{"num_hidden_layers": 8, "hidden_size": 128, "experts_per_token": 1, "init_std_router": 0.00736, "lr_router": 0.00162, "vocab_size": 5091, "norm_eps": 1e-06, "tie_word_embeddings": false, "learning_rate": 0.00328, "batch_tokens": [65536, 131072, 196608], "max_seq_len": 512, "max_steps": 4232, "dataset": "wikipedia_en"}
Below are experts of layer 4 (counted from 0) of a mixture-of-experts language model. Rows are named router (the router's row for the expert), down (a neuron's output weights, with its number) and show model dimensions 0-127. Each number is 500 + 50 x the weight over its row's rms, rounded and kept within 0 to 999. Numbers have three digits each.
Before each expert's rows: a language model's description of what the expert responds to. This comes from a sample of Wikipedia text that the model never trained on.

# expert 3
It responds to: Digits and number words in vote tallies, scores, dates and tables, such as 4,829 votes, two, five, %.
router:479539561514489517438466562506607444515437369560485461519491555534515499560470558512402521427455462367477499418448452537468478426548465557520594519453461532542470478571457561474557539597543573489458451534534416537547446433460483530515510492502515574519520462494465463550514483430429438502572511474513550456518558558557444435540469486572422524568561509599509512547576442587499501493462
down6:465495549506564552467475510415514536467585511545539474479541529464513522432486491504546426502616477515575465543555402484527466458539513492487438522507497462478448482471542443563628551420499362497537466487573441456543547475480621519565482636507453511495535549544421530520438504477448402458445428500429457574555496402531439480414454504534545504514524489501518471539568388527502512480502
down7:520604552468601486515543511511504521536410483455495574508480520565453410553517477522472496522537471644579519439551517396513612537485456477476434493507469493550485445443477483438434503526469461416467589452424601519565590483463526424587559487488490487468540494457565376452444493479452548514514525499515408546518485529471528542519511488452473559585362450509482520493490554491532472467455
down8:546528498484505513441592446516604519500555509575598500552542513571491475465437510460509492527519422380473452517479365561521616522525409579486409575511499414487540476429531461601500498560447412517448445449570449432574404497491481554544437508523503527478472584516522496446513490521507444503475464510386442553550509470505500469494452572492507514523503619521480458512574533509498506500550
down9:528417476512530531444439448437537489502615486472503572435519469541533528356528540443451500479492436550538531497521533530468493586585461449538513511480532519468487445446524553512466617506515597489501489501505536474420479492415571426459522530559522469419417499509408441521456502499468547503414458617530441536507495411540512559431449532558457458465571547466524526520550506608441507622507
down10:495500364434418515509515465509482509492419502520500503474524500539428425554518482545525489498437512504454603530397527488490402383425465613513480409425504501464537551411395539455522536573597494483456536545446559510526565501505488511493548487510399539516512508516525469501566565507519432520463498514526476529555499581522502448421500518447511622513564468467524512605618440483565493492474
down11:487483551483359582539543438466531502505511554556539411457544564418518553511481453512491482484504496477464437486506507630502485565473501496426473537347520446537496474494568568534542485480458441584494538347439490481471492543539507537485526478348473473415523454541509478440492520492396573519546451575550537433497444478539492450503529439542566550573493512549496510544461517513467563551542
down12:484485480600486455517431488452409533489546501524544552460493475473519558501449452518445558513595561553488497538547520434513429470519545503490538561487488485452449609542554478428530422473442488530537454512527479532487559524474499534476440569444446505417451531443449549512456471434483467445557613450352500445542520433448675547481573514486494526509550511577531374474536467488563540457478
down13:499560548490475453485516435439607431530428481522498431493503478552493410410453547577456463484555493528426469516498481519525520414620462532574470482486429588568503578496549485541586532477513530526542442470605514498457544506386498557446476463519482484538585515500525453574566465526536391443521634423442459561533498476518562529484515542478463473566544455474476594494501523484504426416472
down14:601543404547481391511492468526528591493577481570436507395436466528530499577512573557485522490429463628464510480452482557493462475495547542539437542490510516498493557551435603486451475525485444419483482413466551450560428559482505507453510516470501524482452503454527468515417485519571503485451461490497520452517441582535423522549463497599502413446515511521450479633527369540569518487514
down15:475469428469517504487483522544460487549380461489569497490660403559477515544482485492558515599496474466515539455469499613560459444546539465426513395557447502466502415546504487486541539529531478574554487501409469500456514515472565532485462485451471437514590470587446480506565545466539541475491490533553463493557453489514443496445513469438466564455598576479512429573575446426374522547543
down16:516505622549525477446504448542485442520468510533460547483323506555573539379458519512466539453541511584540546519516554496482493496467498454487468547404559519556522503523507537536442527497489595487492504456452500464565489430465518444446534519498558472442467451471442418442644553538462493495486502541625433477508459506587506461541470539490533430522470439480547623442461541591577511468480
down17:507529450469493539474515480446660469573505603544524532494430420416536460440574441439410541512482442527491528483578548518470558422425496454490465421409523577494443636436597494541496495484450571533473523445539519524495507493469510547527491522604446450474452533528439581424395500459531510544510551511514518564467529511422499451405533474547478529554462468470509515556527449534478563529497
down18:495479445492513529497504380571584526554494535512542483398470438468499412521530498570565472491612420427565424579522426621360485434468467562442456457564523483509466478532508484512454529471492451489523481537457529467454508518451561600472613484442531517495530402464541445566500535499586471521521459519403453525546463486483531484495518548511582458435524490432558470480499489544528592507442
down19:496523447437504551490481487571499471441554540491453454460549582393496560557569508459614419431528485472489507548479522428516549536493479557553508452481444435478528557420393451524525576510581584475526492495510479422540476417582577518449511553524546516477483563553503557519394500543403468458479380500572524520547521497543481437509499466623428465447550478466494514526511523616520447494453
down20:597509561454478543531478479407463493494447559536582533551486409579545471475449518430505524550432486549519442486610511540544492535555503501489470491452531422510570493559515561452503470474439521533520427446500560493500538419483526451524535471462493523379543423463520461451437486487439463549484484484525435550400434497538578501564489420467592471470424468527536619397456434574589555467548
down21:523444474457467529431478534576487510566520650527438549463512523543411443572538506521526426457547431500553518455546529439583489495516501525526442397509446566395521485491519440332586513495514472485489483520446560540461550562481494541381456508479512558498533507380496518441476579516534554596498450454492560517548545527497558478432496474577491524508455465507457465501540464507545434452412
down22:563417442448520499416390536527618516436416486483432550625515519564503520457549444533419576500483519453541531529475477458523490500450434578510482534483434451515486553545475417427512453464490624520557506508499476451437482527467480569456413543525581502575524466512568471483620477448457573496543560517412517530441487549503510541569475424463483496524439542494439524548500580549499542570486
down23:450540557510527538491444442546457416454425428546499462536498432475468532408492450547490439502413468464456442446483496439586567553480595485489419613517533437548569487549431500488527514411491651484520468546530524516500458504512431464522530600519446489534502603517488567499498493484516541501499520492426428455468450504476473519500550483546522487467571630591502527450452612502498530443590
down24:443574533570500513591566567581415468456433434528572482439562488544519529515492488546556501565481395416568461609456423444574422499512457490480464469471522412494549581538439452449453480472508565400440489536460491520509522539501425514485453496580478473511512479517491555473453476511537503553542620497486467498602468507491534444551544467544553392450543501545466513540368519464459470482550
down25:446470385462534523462517543536501462432515487480412439417585501436438468486521485532529499489526586511540465542471555466576535435505457494541505524560500539492383430495393481511559372413454464581462512577640502546462520512494512483520514570576572539577537621527389490481494515447520514486561429570461483529610515528450526513459468444482496491484562462527505479471507473420517463513488
down26:492499484542456534422499542519452441426533534527471400495510423443516468455538468470412424615593481455574540438426454487515554514460519416427551444399473526594542560537463510511542565571467516571591537424433487467476640616546572491554554442429492438504583518551433481480537497545455549473528458507533480515492557464501444474466532534473513519522455494491550576563511500503484535488456
down27:545480461516474413507459515435453486497479463518417528511451581470410375548433526580449579536497588552416590497542512439489558465500503551394529513433493583497431505472497558493478425485524436538548552546530530446504467579543460530526579505509458490590518506453475556476559496477506485496613563524439550565496487452524614497538523502415519456564499361535538456481516506411473555496520
down28:454469469497581426520475491498497415509446486453589481526449489545595510427444563479539489566474433593545435539537533391523497413521489494531521565534474509477454456464387443508471565417459471419455457624485460503570576532493548623522529558509465517526511519468460466519455472490580408553428467597462516573555509463536510521500578517529512443479526455572528523534522437426496448569553
down29:516518589479474514473489415430577521477572562475583597527475328520447522548475516453489467450491417576536520494455464508501558519577533626418486537520530429539488562523557494522396460474450443526447499453521495502569437511449527562528412490481591486511494493452494500460460457595415498482432504497535466553431482477555482500495497488483518583546469516479577588464533471610552532546442
down30:493541556535517382473548485514453544567392501581483534493446496521504541536503533459449500437511388572513451442519520504532502444453538481420347523615488479483480584542501445454505452477490607479567480555462517507428573517464506549509414596460431535441484450500517474561512472470508499470572524493443501511370494469596529519484507534551488465489575445511432465418425567558540538535525
down31:518440430587460499563508512455492502471527491535542476451499569415542502513498524465542555489516450534507532598467516469530509454494497505577552463392534525528500449527348489374457427481487474553506594558519458523501511449409462555633495440472590486573447477470473498562586511482474498497601467526462476529585506455536496486531526461463397609501541544496414439510537533463441442418533
down32:476492488533413510482590479562604542527467403482483454570512532482545443576552400451449426526455581544472512596468448462448555554494474501459527504504432521480490489470463559572517600403529504534513520430514491466617443501478485457464450518510447541452401501539529491552558442460502571461410469504529532588558593519547471462505511501457460511480499597474455447382553574486495585545522
down33:429478402461391505489432590618489473489501550501453434378593505468470500547537518532538455506623520542491469484494510460556533414394465488474455398554404494465539504542426469467516505578498551556537540563498481471459564522495555545463501602490489526538515576549466513571483555454546536477476481446499513490511601438576436454419437499525486496472597523490474452493507495400452482523488
down34:479410440577419577520489564552524459404501484472468416552561528489574502519566492456445481542499464583569594440482527488539455457545496500512550439470467546451552456464468460380498481562549512446529487493504583563481485518510417556552522517445443441525427436473601488524569492463501603470525537453533543472542487540479499399447438455547494596512572574459448501605477592440506479502481
down35:514420491585528533470456460532525582608469469543573457555480431500460442419534513461514515481568470518483513469507472506537404439484467474511551452481542464529544533534562355480515629445501584542407477515550584499508508401524480530498481538490491497489483525520509447465540467371516470453492562566441571436542486528414562433575549452508483508494566521465440600454523533541537385476542
down36:435458572492411535456547467454483499445513462461516540564594564511510513468517416543463436477506561514456544420502471513531531558522554459520584584503524540473562475582497486507501512504470463500460457460496454469399524439653485427529442397502538400502560509529457502428477573515435513562574546535542493487469510506465532393329548567497525572571470487494563494437485499461462522436470
down37:517530586523458497511536403516481581533464504358553560606420514468545477452546552454565562438544502496460488513476409545489456514535518490458525564495516631473463469514429489528438458406521427488462524495467460515447514462480519507508402479503478464546459523461484504538441402511566519541614449463599516573482385566452517561468485429554423549561496432497441494555468510538507509504581
down38:536487580517578459580492490570552536390504484605507546449465484513566567510444618569450493506448470541459427512445500457557502489453551494567443562469559429572484553423511567508493466487490603414421446453471475554491523457471467460511570504520553426470450397440511460513544476473478496524576549510454481439527411562519553569489528419531546510449462520489449487585505381499559471489549
down39:448530580439583533468498482523525495507632485548486463474559549503458494575576497456460520510530558397384547511502535401507446547492476517491466522455437497532563465496541533486390500465455473461489459533509434458501447491489449473453600429539513523500491445473542569452506466485496530438478493470492565608568427478571545567505533566447457653463439504476617492598522510486595529477535
down40:473471361501426565545537557500529558453547425470397459548595534453489527487466475468431419550556593465485481550519489571515531478510497542547525547488454492409576489571495466522511503451547439508457515625515399474577406493483414548543422493444465528506529459562477489478597527395455504472525468458507511577484463525508563493547476471452593563553557549448478459537518527478461532494599

# expert 7
It responds to: Final word pieces completing foreign names or words, usually before a space, table bar or bracket, such as -ov, -ka, Anatoly.
router:525558572449432470442532556541560474553464395547431482576432528531488521547454546563425556425426482407416475468480479488449448456525453536562513585455466521542525530571526599454523546604547590466465426527513465501541414434484476495509505543510532570540503427445445442513477430457488444515574539493492557488561530536549488433591470508578439555555544446578558524513499441557523447500466
down6:461546509444577502539420522540558525545513531448522604452475509412471456512504432434441452473529482480448549439481456525577577569560525423428405431421424561509436511433465528565491469484526517573454508576547520483385455472476459469564420526489510488394398595547547522484509565516509514559478532597485570531528531574554548549518505443443513524445457554523525524478494460597488449477511
down7:440417534514549533442508442509529578505560508454437501518591432574493535529539504532451523494439530440564478508531466528502461514457595445455613460531559464524478434513501496440413515476486503523466508526395484488446509571452458565440611493402499504509473525558536523528545502458518623508424504479443465570500448512570565414465599493377459521521520533541424473440559536422470587545445
down8:501524480509510477508548505463476479527559577512559495490483421471515546491526396452512549504441417509492509498391601529544426442530572459541520530433497512437565527589525436587488459601514464410480534438426453471451504445519468624500534414490506494559603486506450508421534518513564502593577494530483532467421391416514490516530544542515510560481450506464563591455495441464505393494545
down9:384511375466444489561599496555532508505478517475579445496436552462500554488510485519555546442515493576569533397492487461533458496458498526562539520534448638519449491604495569493511470457447480473407514564598446565524450530566513505485423488557454458501441524365479448551457518489576412499533527501517576501490500516450552569489438435454492502460569549489545566487553490511517434580487
down10:537542520599455511470536496468499505556419426545527460558397494492504513524496481474514417511464480482517508561634457523461526565425476529545435557567638442481564445433487602397470410520409562501517474404541610600453527596468508473426513551455482541480505463408543478422528543506509468490489541470463497518507475492504501535468510577527512424506465492554535440432500545496429527552528
down11:584619507492454543484453547526609497489524499546579476513575508513400468530506507522445461431498535420530522540439476548490513511488486585412518484573581548531404518524495442495583489549450537475503538510480445632584433391539584454476522471453447415461555446467491544529428472537453454480512458480470473514443479565527445492552546535453470423578443411535494536472562478523462469598522
down12:501420471516526414472442496581449497412534561506498514480480537507564474517491549539451558448505526404449450442450491422531583551504555501513529437420505497608471572516473515502528548463446461508425528587423516489459486515504515486555552549398622514378448544478511516402517455522572583468514424542509517475432618493492553501542583478489519450414511557512444550584456484498508548574477
down13:466420462484418447465432535494431495597499614385510498496432475436544535524605509486552487485495529668539493451496488538522514489472448516562479513479417466569587562523504488481556502437457543413475501483528496381441527508556422569459428626500423485536486573506484458530492494503491555532484516472553605463472490519496532524467469501464514549522510421426486572573585470469536543523490
down14:577542477405477573582519497457505525483548468539568522486525500526476469400511464416586407486534534441546517479428437511428512490494454555484466662504438456464545541554487548514503438519526516491505454467510434423542445482532508514501602524463466622503505543602499464505400522586405456505468477413466467475558427533461514483512486557517432547504521422506599527456601448525521527453507
down15:482427530483478498486500477495555448499565395470455538452537438508536509560525434528415489478452400436475462485455549449408529604503545535599524495503496498515501428461574468473393542472476467503520488577595525570509427483442458613495409477515496526483519504541516513519512491541579529527537467592411508606464584453531564451462587483493568514471577551515416479446411502609481475488516
down16:465520401391466502464548449481553528497499488522449467491483572477374468522403526498509487503423592466500526500530400436485388422518493505522476514487562480498512460500486533499377627530508525512456493493479585454449498528436415506529548569587497467489471579559531483569576456468537522657501516452506511474555421505511469564633430542534520545489504503504527521508545583488456493475466
down17:441503430500396485476547465590407447494569566530460501461497540523531498579444470503489526517452541458545506455547483503574450563428526524528431508452530481520458463478490457436490587465456512519476507571566488497524550480470458569437460547508639457491580428458470448609555511430516481547571622461432550403487525478524566576543434486475600492452495470452550459542524457472456608450518
down18:479571521481459443510570450510545565532496508437428550432471519504476464521533519465490473418376568478478564446476413470531428422502539386537450495555456503477481491562561420558527593538498457505482526525432468503532423472542502497509546431483506409524486437597500490462521484456558544521607596530430479538484470496559348545531525582474550472554496408512593508529483467488479569554553
down19:525532479498496458567449436541486458531554461388488534417514523527518571489464505533547568481536394512512434450499493538507449472480448547484457505393573495538593519615531524491482593551501440493482491529459422553557460495605506509458607458442530525534569442444557439424501507455424513487547537393463467519470525473412546534501433566575519536498533531530548526464570426418501468378475
down20:496475572548485550461564557479538461562561344531477460505586427504542540407544458493489365512450448476453497557432532470538531534481505456511570536513581493463550388464483526516465486588510583498455545517506543554585421530464420484539476535484468555527490517515491470476526469535526559636434495505392508547518460423612574518443443523520441484480515424503474425519485574480494490522493
down21:506462585591486531437501529547491582484399471503469459493483513436461512550497457462334497556496496439526562495596505493474555489472532471456515476453464503497449456454530540516521449465494551540552512488493449538579411551381486443536479599540413504458520390437514526570495458548556452530495466554608512459523525500507420510678489535545511485480518517535440484531488602514524429480547
down22:487475492503570373530460521517397539575499577482397438431475516507519510492464550478559538531597475658564585532485448494490485497453504452546489553575391444462513486534502450470536543560524491426479504396524498434498507541611517404532494514501472484574463440486520472530435438463572510492459544483562523527554505412486416497508450554468506496480554476502572432424437455442502489587503
down23:526467491493540577506457488522525455528497416478529483491534649567556514533493590483480474521398513479469549545431509499570503449453551482519445600362562493509503500589571533545453566487424500526514477560513392405549438526528382551540577485458500516479417505456469489533489533528434542540527484477404449503503456495589513590564495483494424546448495475510520524517481448423528612466462
down24:491549545551461520457420517548502362500497454525534427468551474572525477475525459488466543495439419484422519490542402521451580440551458468485507395419524518511569555374479413514500564483495468469497466500538484413487507453524434491481454552516548556527538515471391543471534488550569528532519542442465479460547619569524485565523506457491569450482629484580510496621496518503552482492588
down25:514521432505567510621479410495439376483532520476570519558431449517443554387470561502536451534565561517521456454461521465540495490483508595448526542567417452514569465556504431572429496450575525481505482370514499510514585531518587501509471534431514547547553503525425491527425489506375405539551509516481482570475482457473504474554462426495486466528500489504558446612496435540548543479500
down26:562521520526479461409540418495531440511467463484486495365538387423522465512514481508482451499440457533428429458575552579524503502596504536584447414490515458476541524563659509526404458512498465534458576500464507552479471483418516531520590493571515461561575522533489430462412514479532515567579450493590550522526459464407469535564551555593502474467495490480469556519451515519448512531473
down27:512504544572598454411523531482588489474551433414589527488500533591462513508514503502502569473469438565492530552416540460541509452503444523478527481546545443523483514475487458485526424523485467485459481439486509527456451401498513606526526583574434412493508470466624479520480530479553481548528398517423479598473436528539565506458594557488560472501495550412423575470480572530441374536510
down28:468501553553516536574566529473373561586463532513432538453580544547438454474402477471511505582439520516522483560581457541558415472504496505577462487489544515445521493507371535492478522573503491504505509493531549467406574487504443560522569523532538423583509429520442468466530479546484528519553561478425503517476425499493589548525506397451504450417559488466524526471444535387377509462441
down29:506578598549477540472551505530586536484538437521391474491519486588486529501542519457455582384484525420413413532541542518437575496466510503492474436411581534546417523498541448501507532442445483590444557529429620499562495502414486520453593456528491557484532469583445502507472577470487465523497472638545523600508518515438487465485514433468562427535479490455489544455492518553467491499463
down30:557457509548448537402486500485446523451482578465450417429510468464498494500509490462492442521559491424537519648589584561548522577474534483572546551453478461444568502506423503537383607439535480512546538427495509426485503592502468498439381489472466524593568463554460513454540534446494497522593486510560515567549558462514486467470504450527527531431490473445454500524583395447458508548476
down31:527487519470468494529480431552540505586555541590515503435541420495557522559567478464555465439440402572521546409509445500544446522503546445488417401538509476442549525482606409450430531563532562459486562499571468440434446425558543467465413449480518492531516505452487575559468517550650434521519549498445465549507508489500545449458557453493437493481605518444461477408480502472510488471554
down32:419512602473398465545517455543533579474488437489499531488489520452495588428469516483476527441471491483505455484530457488532490526507532509474418481541615425485516471511515505551575513631441466519509504514537469431616612484505525482560420463463482470565543517550578596494476566531478459399511447426492578499504553525453439514524457491506495541628525365546535495518493444470586456497415
down33:515504490460478427474565522573520583562442493541493450524516484582487454508514491537428524556498489494514475510550408464450478555484535519562555528390437421446514576481515547462468574529461499527513506547539557504479505625400434518480409511540540556455446545423493593503527400561525571535472568454409545481554537380477457552521399520500599399460484492509423424507502537478534538502522
down34:528464414551540537511485462484535522383440496536510500532492499382580588500480488432503623487557376577518481512523499491470493509493447541532449503508467482506488501431486471507526516385531478435532560432532559485398528456432472597543503474560483528516555484537446460459612554513358520513497376546490445439559567517495498409461464493499556498526485533463459460509533571508580563559492
down35:482616470399566591445465381463461539440542511511501562456594446488603636489563421516519458557489567532499589467580475595513512519525503524528553471472523555485524444482492445415571521522532431400480485482546482492481548509467493464523436509563498438428499440481551508483482509521504404558501424444457492480569544459515447500565544446505508532512472447486443534453426459501525454551395
down36:489572444521498569541455596439458502398461486523466580399477651546539397467487508545522541505479473476528469515526475498496450542530506452623489505502490455479485591516502482474536443556517459503573368575475449526493592463539571576493453487461422605530535512458510387500529559521507492515466469454547485426431494476522467493510449469584481498505480470560582439475458466490499482369493
down37:531479438541486469506536510576447569504562541474487614548472484597467462483470475506483599533467513512482386534457449525556450460491463506598491461504542376530528570554433414456504526508555374533491524421513518523417504470597528500487589392474506505638437519512440471565485558495397461483483555508453475430428466536550544555428478477572503490508455463491572453453524524502491489475498
down38:544537586459541554494586465459502465503464501533539510459426447541480443546555522514516475410545442561565453484513564499499529524480513505483443442509468499461550556481635617540518570427501468523483589563421497448572556495537485410490523454507492545524489472486461475457453498494512450521503334516605479536505535381533444507458489544511468564412410500533481454494414489432569592497569
down39:485494531479484367513476473417478459547487573507521458466407512448391444528485505554589451483458497592481506524560476426461487544540525523551388538527447541446552474473574410600456555595519564435487427464543503505554488475597496535564504499465439485477440456497495515480474477528503486472491595490523578544513459451492456591533507557531470395486479404562617490574548497492552477526567
down40:488525427444498474569471428428534608581436523576491523435519537487476455477518478541527514606449502545519452426515590420527560505651527444522478567476411499533564522583498552528527512543514467519430479477485435536464400475520488459488486430512439576433577399420500478442480443444514523436565485504618525486549518565510488511558500478501463445505390529452484460552532499565472468527533

# expert 8
It responds to: Determiners like the, this, their, same starting noun phrases, plus pipes and line breaks opening rows in election tables.
router:490543544532522476412470564495600438583459441541439526520397493574570528574479501580391564403425498457429491450486447490468525468556487536496508479477472467542463539547446598420571521503555560498501444618541514471479467477457499572512414484574513516521530514437436499533509451448495472450518585446537563431578510538581490382533463480598499537530519429548523484549549498552518485520472
down0:401448473538443506556415492542559463537556449524548497503485522527484428550529448555441490423541430408521561498510534523546453605479625535404449564489513649488479460505477478472604489496440593552571486489560518429514482527536594563502520543507498520490531536465497367489613445503509483510531436473486476443486513452523484416431495474539438525597529413459501508478500532548506484456494
down1:463488402401532547455549484475507544489547466549544505450440479481569561566564508486482471491541531525516564544467460476510449526429525491608541445437492509554564442483567547378451508531489578580563509540566564538375432383551520445622504496468467473486505541502519447516525525502484433538553539450520556411518461486516478466495532442449521401432611546461435419529469484480478470438482
down2:464469547505443460513430441484484427505508553542529369395438566476578504379565548446543544466518450539543453473534538444462400443538493499533546476562507623547492534529468476487466550510518513417527568522430536460506488504594496458525490553463426430563499441482538491561523546554543463477589481508534482530511444541354570482503602515443488510453535494468475486541495520363458513530506
down3:399453564555534553482466520478472505510566616506522441507546476528488452493451493548522456367565524418546481449525571555472474437458480483497497497554576482546463469526529495465486525491640556533471465489463524484562517509579512476410535421394467442403513509482506488435489518479504627581537465458538467471487431463477549445469539406438491603460475511562581435491489538529441565593503
down4:479488443524476465432533530511522505439487519517502534462552562531473487654552499521412509494543450467492475509573444549432538522386454617501601461509451465518491481413454563509502579390596563495559519575535534546506541524532518481369487510522410473460475482414527538501521426488599583522542510496465516485482528576533401375510487456492504512553458512503459454449497498476410541513534
down5:550432458542495506500526624475482511477597395515490494486461466652501489437481467424457499447458436524430438488533492508511531481511463546482536453433473558528491462522478421427486494487496582452473517464500416406435485408507504535498525539468488626506492529573561534498496541489521482594466576488503520582473396481581468481519413581515590516408509565491505546431572462574524537565541
down6:502452506513501526468524494496575480443490522487469527526432456492478596556539571445541384458458522485547553499501495423418545559409485441487517495562563403569468503519520463501552506512524543545545499461452570466513493546391555521456530470524499538418569404452464420504582618560494525479473569480445442535510581535496429459419453540453510462463459476485500468492498570637383535586461
down7:590506410462477491466540502534477468439486519577471475517430599445420486510505486527447454552533528419531486556427440580436504544443487502577519570570482486580475469441463537467519485536498497494492505583462427528488422499372513561536575562512556481412528568475487514521463546476454511558530458531443540626564520434552489559471427534551508571496453461598584517539595508426471531432552
down8:490477407661498492392518545522496426515554563554475446471488542497450477435517567477509463532568493502565412520578494490479488558460473447456526493578459512484522484512453487496601536428450459416467491609519509537444551476597553496525483548467519420417459596447549460544445531425467523537467452498547541587547491490503531437558559505614509484458469520575543420517437550412480532514503
down9:515505432493538507419551458520471544461494496500415495486504490522497612490523543529520453482589542545485482445491580436516515499453518517441590410524448599526488570512492587450568426481587574517479592527568488431517470562505525462387506525486496549505368439556539515458487441397512536484519498465453566543501468420471461470427487439400491438492434504489551546572540475623505421515465
down10:599505552520545408463552478448504523511543458436550533571450473485463515540524588404550531537521422569420484478483457532481579538509402517616487523538536493530460461457500594473477505457479431525468431456550523485515501465450493503589456505526611611488452517503489540431416479503451531485489430502494468568467414422623508476428420540492488468542428518481535547576561550558557486437446
down11:571432608543516513572534463449490488474522418495502580508570497567516447543424510514393480473494487372522488557475533414514524563521546531489459495468469531474414447529470523538464465470471592564566518568552525522519478478460560570479471568579491501586616573479472512525487451494392447440508442521517495482476561420534523556513456544477557434489481549569433407385495524589494514448467
down12:524409568511542496502485480513460525532551538511435408382515542441642430483489527474528534484487491582447501544470632453516511512574395496594452511497425452461473422504575515552466401530452509484460493592457556477534469604415556498516391459466481518498464519519512553502400507462603445499507464576494572471483472458544516463513523564529499562556510505514495419467450455482442501552504
down13:537471527511473512495515516538461558570464527551497499408342587500414497442516548530414520474532475438523458505461537609463575423442485448519566524549444389563468429508552569525470551482456526541467515474430513586472501508514559472497481482448512490479559399534497528416473565432496553516421530615530468579511568561494574535497436471437500541511487532538479514538563475414557588556517
down14:566544440519560544418523462411580554510475591583407487550436504472527378487586495413510465527503419399564454507496464484421464498528466463556495589567478466478466544456443497529495554422462488509543539452497513369505486573508513514560522550565459466577466560585509505409541446458529489419507461541518471531545474519532505493429521483492579511475463569493492550470518557444429547560412
down15:450503506519474529515547527464449451541459503501569436467546581505442445515463472469468612541523482406473459472498459467476437542524421468521428480470511536529522536613535552549458545476456532450546480526503534519616558498514601557533594490493526440585558488548372476540526529543336470561461536462593487529509433626508499482608460505463467467535529538466520468471542549439452444528467
down16:512483516460478538537492461585497510578546388516524481465508502546585482460432501511400527441536473412431519525522486432509501457411495524547573546535539460500512476529500476488449466615497576571601642512478412486497506495561512523494575509493429476514545482478474455528495514568446446430482610500420513476458563522486512531563400495434472547482553578525330505522520524459518480430437
down17:528452492480479470490538517502523517457484529476557493565510419440563585508490522529513475434522520552533476507527444473602431507543539440409509480600453499476533506539556486486432425612499426512424451529523478531486471563516442447510526527464485558452426542452484518508498389535555590544484452553509511422592524475587424437492463581450400418554479476427421562533500380563536597500542
down18:459526451417518544400453554473465436573585531506526493484515474552505396486491564442598488512521454580476545479517505443433481545484534562520514480519503545497428548528521352425481532547532605449482551496490586543402514455499522383577520465434509464498538510482496507576506439523568451510573536550433548556486457376470505429515502520465473410428483432538466480562545499548464422493483
down19:567460587480540500519520413503503471446499502482481588468541443560508488501515457510462416633510503414536504550452453457431441572630440403531540488589560432534543475601509496508426517517446490506446480503491523530553597460476502518472553523517542557473512489433461456574516631423427474588525437526466457538505462566413480451428423504500528544572482501549520477481529500489523411553456
down20:536407481464440584552514493544564506465407485513442444524593494539477464548492524441449478499452471372474516548543454475459486525434441541535510499440484473530449501547550540520482404525540510583484531556435476444418435456412598557494417547576563487521542556539563579568546466518451427496585509527483375510426560525550459522509449526428562530521530566458520495477546470531572581453486
down21:484481445594516463521479456462464534503549477503414541362558473444614447450470423494455482537528446595519449525486602535501445488476546505428455475523486628482567515498459428526569515554484596481492543570452510483448489512541460458523440434572514421536490609565492453502525456522504564519530452474546466563530451483493511499542577483417462549523478440574417523547426494493517543564387
down22:563516555501486556540506441527517529500483368494515551512525431488521483489447465501478456517514476257513493488534521447497483497516478430478543470433530461538513481573586516575499514514492515457491565534477503479530396507494540556418409528506584463532567487459509469465498449579493417500511475511523465587499509557518576503461542516431518574562518545487476418360472453619539466573490
down23:512563492506560497567526550586522510523554472532544565529402429496456469528538538479414502562463373480482480478572481519467490481573419482465447531419422500563545412570481517568418495493450579466509486502548470592476519488371512511502485496531546490470470541511483525437452522452461397462376534495504489555449518494572481413546459605537456517574521433461516517543540581417503592511539
down24:506488554455478493504498422491483475525477574383544535429464480453479508497444489491512493520466480621472544410547536429638425474606564388453426562528426559492581471521481408566444550398495525402503535397512513499473483529572488470473446443505430513536542468532518528508510559533593499493584499550509522499546491584533473463512551451549438499520498399533502427578541480477494490515468
down25:486488496581407477635531535553465549553533507525520499566545552504550510465422535479529554509545479479414446593506557554522479523455596526508512568428427650509535484563460447548450548541412510489496484449494423494565479437447420480528524389569463478564471539575468514382469448513482543539470556502510436471507454511498501442449486458539511452488533428490444439506545399422551504485539
down26:441525418369484608511474484540499585422527614500402582455486542440460498529592528488466503594570475457470575499550537555420502510512517479497552582538489501550485459532554375473510543532435446457511526413467537416495456490448490537444558454428526563502484467439421443578500435559546427467459551463463516502564513448518480492553488487493497525622502515467498456485453529543513475476577
down27:399491411445544428493445552529471490485471611476401403478520541466444505500538500492584557452509465658521466426481520491427555387498571538464544421594465523449458493495429499515507482439569468486508509507471525507526582363480441491486491562489525503542499503547461584483476524473604555484426594481594530484525500506530483414469488484466520518468534510491541563547557463462492591495523
down28:614438471542553471544490464538565487524469511474560491479513539362466527456485509563460423516502479483541576474429395551498491517475468475493520529505477454587554486479454495506575508599469486599511478504489462444522447526466509609413495604487466462452486465457423426567478513472543489420485509543527512464524595475599516491603374489483586517559425524511437503494536515462580612494535
down29:498542392463527458513472498479553521602466476509463435565472483430464507563604533494534593456557522484500405476511539437422516519488554530456514454472448516479482434406504577465509575624534487459559566511475521501509482554527494536557469445494352508441570465453501440610434484461533475481478505531475537547570539501447498383552485637530494496555420528534456514469486485454402517507532
down30:432495463504527515454531493520597506512435491449510532551550433551486535524476620455550459430540488419418564472509478511606502555444508502476478529638494527553537519604490532424547483427569552455499482488471592561525500493432433438524507505479417528473531545553489422586417440503564440534454513509451376516383520556544556449466509444488548417558447471506543550515508482546536465500463
down31:459431551554519498516427535567493442510468617497464430515500586546468538480479466562522585524500528472456501451542485604473535428411560481539469479440471543524466545486446459575551504481484437595426497560505419514477599524498495420434465497413444523638509433504488439551477573596504474475528579465441489446422543476478464570450524476486527452476519450472579446591512512469580471447452
down32:591521538583463616468454500465608440407453413468497512464497518501482485646507378473381490501553533506491469499528531441550526534432478510538593570494462454477476451485534504498459527459446521543522509575424449539482572539503490488481472498519507556468517558476492538526498465516523533556456443493535529477496649385532487485559428434403452532499403522603477503548556476482498555493522
down33:488497542571361515585475470559418497535472530457563470518484418538529501475540429475472534493511440648536505523462541417496453437524532431461512478474474549468516452450445491455597606502564557420477573533476497479457599479618505431519508497456492540430478575534447552476463479458533521470522423437489527507481532515448582434487556527506603565499499426511504494557498497370435504490459
down34:549431597434486399496538473567445407470464565577512500524443495592489534526530465468422436543537527400474512559519499493470508626446451528594424487515476465451491449477488539554475568571531507490527460498479572536547478495478488563479502601479606594569585540527478525546476489372440420475399494524504456517504517529597525525501449587564487522531508491547485453485422479484511506459448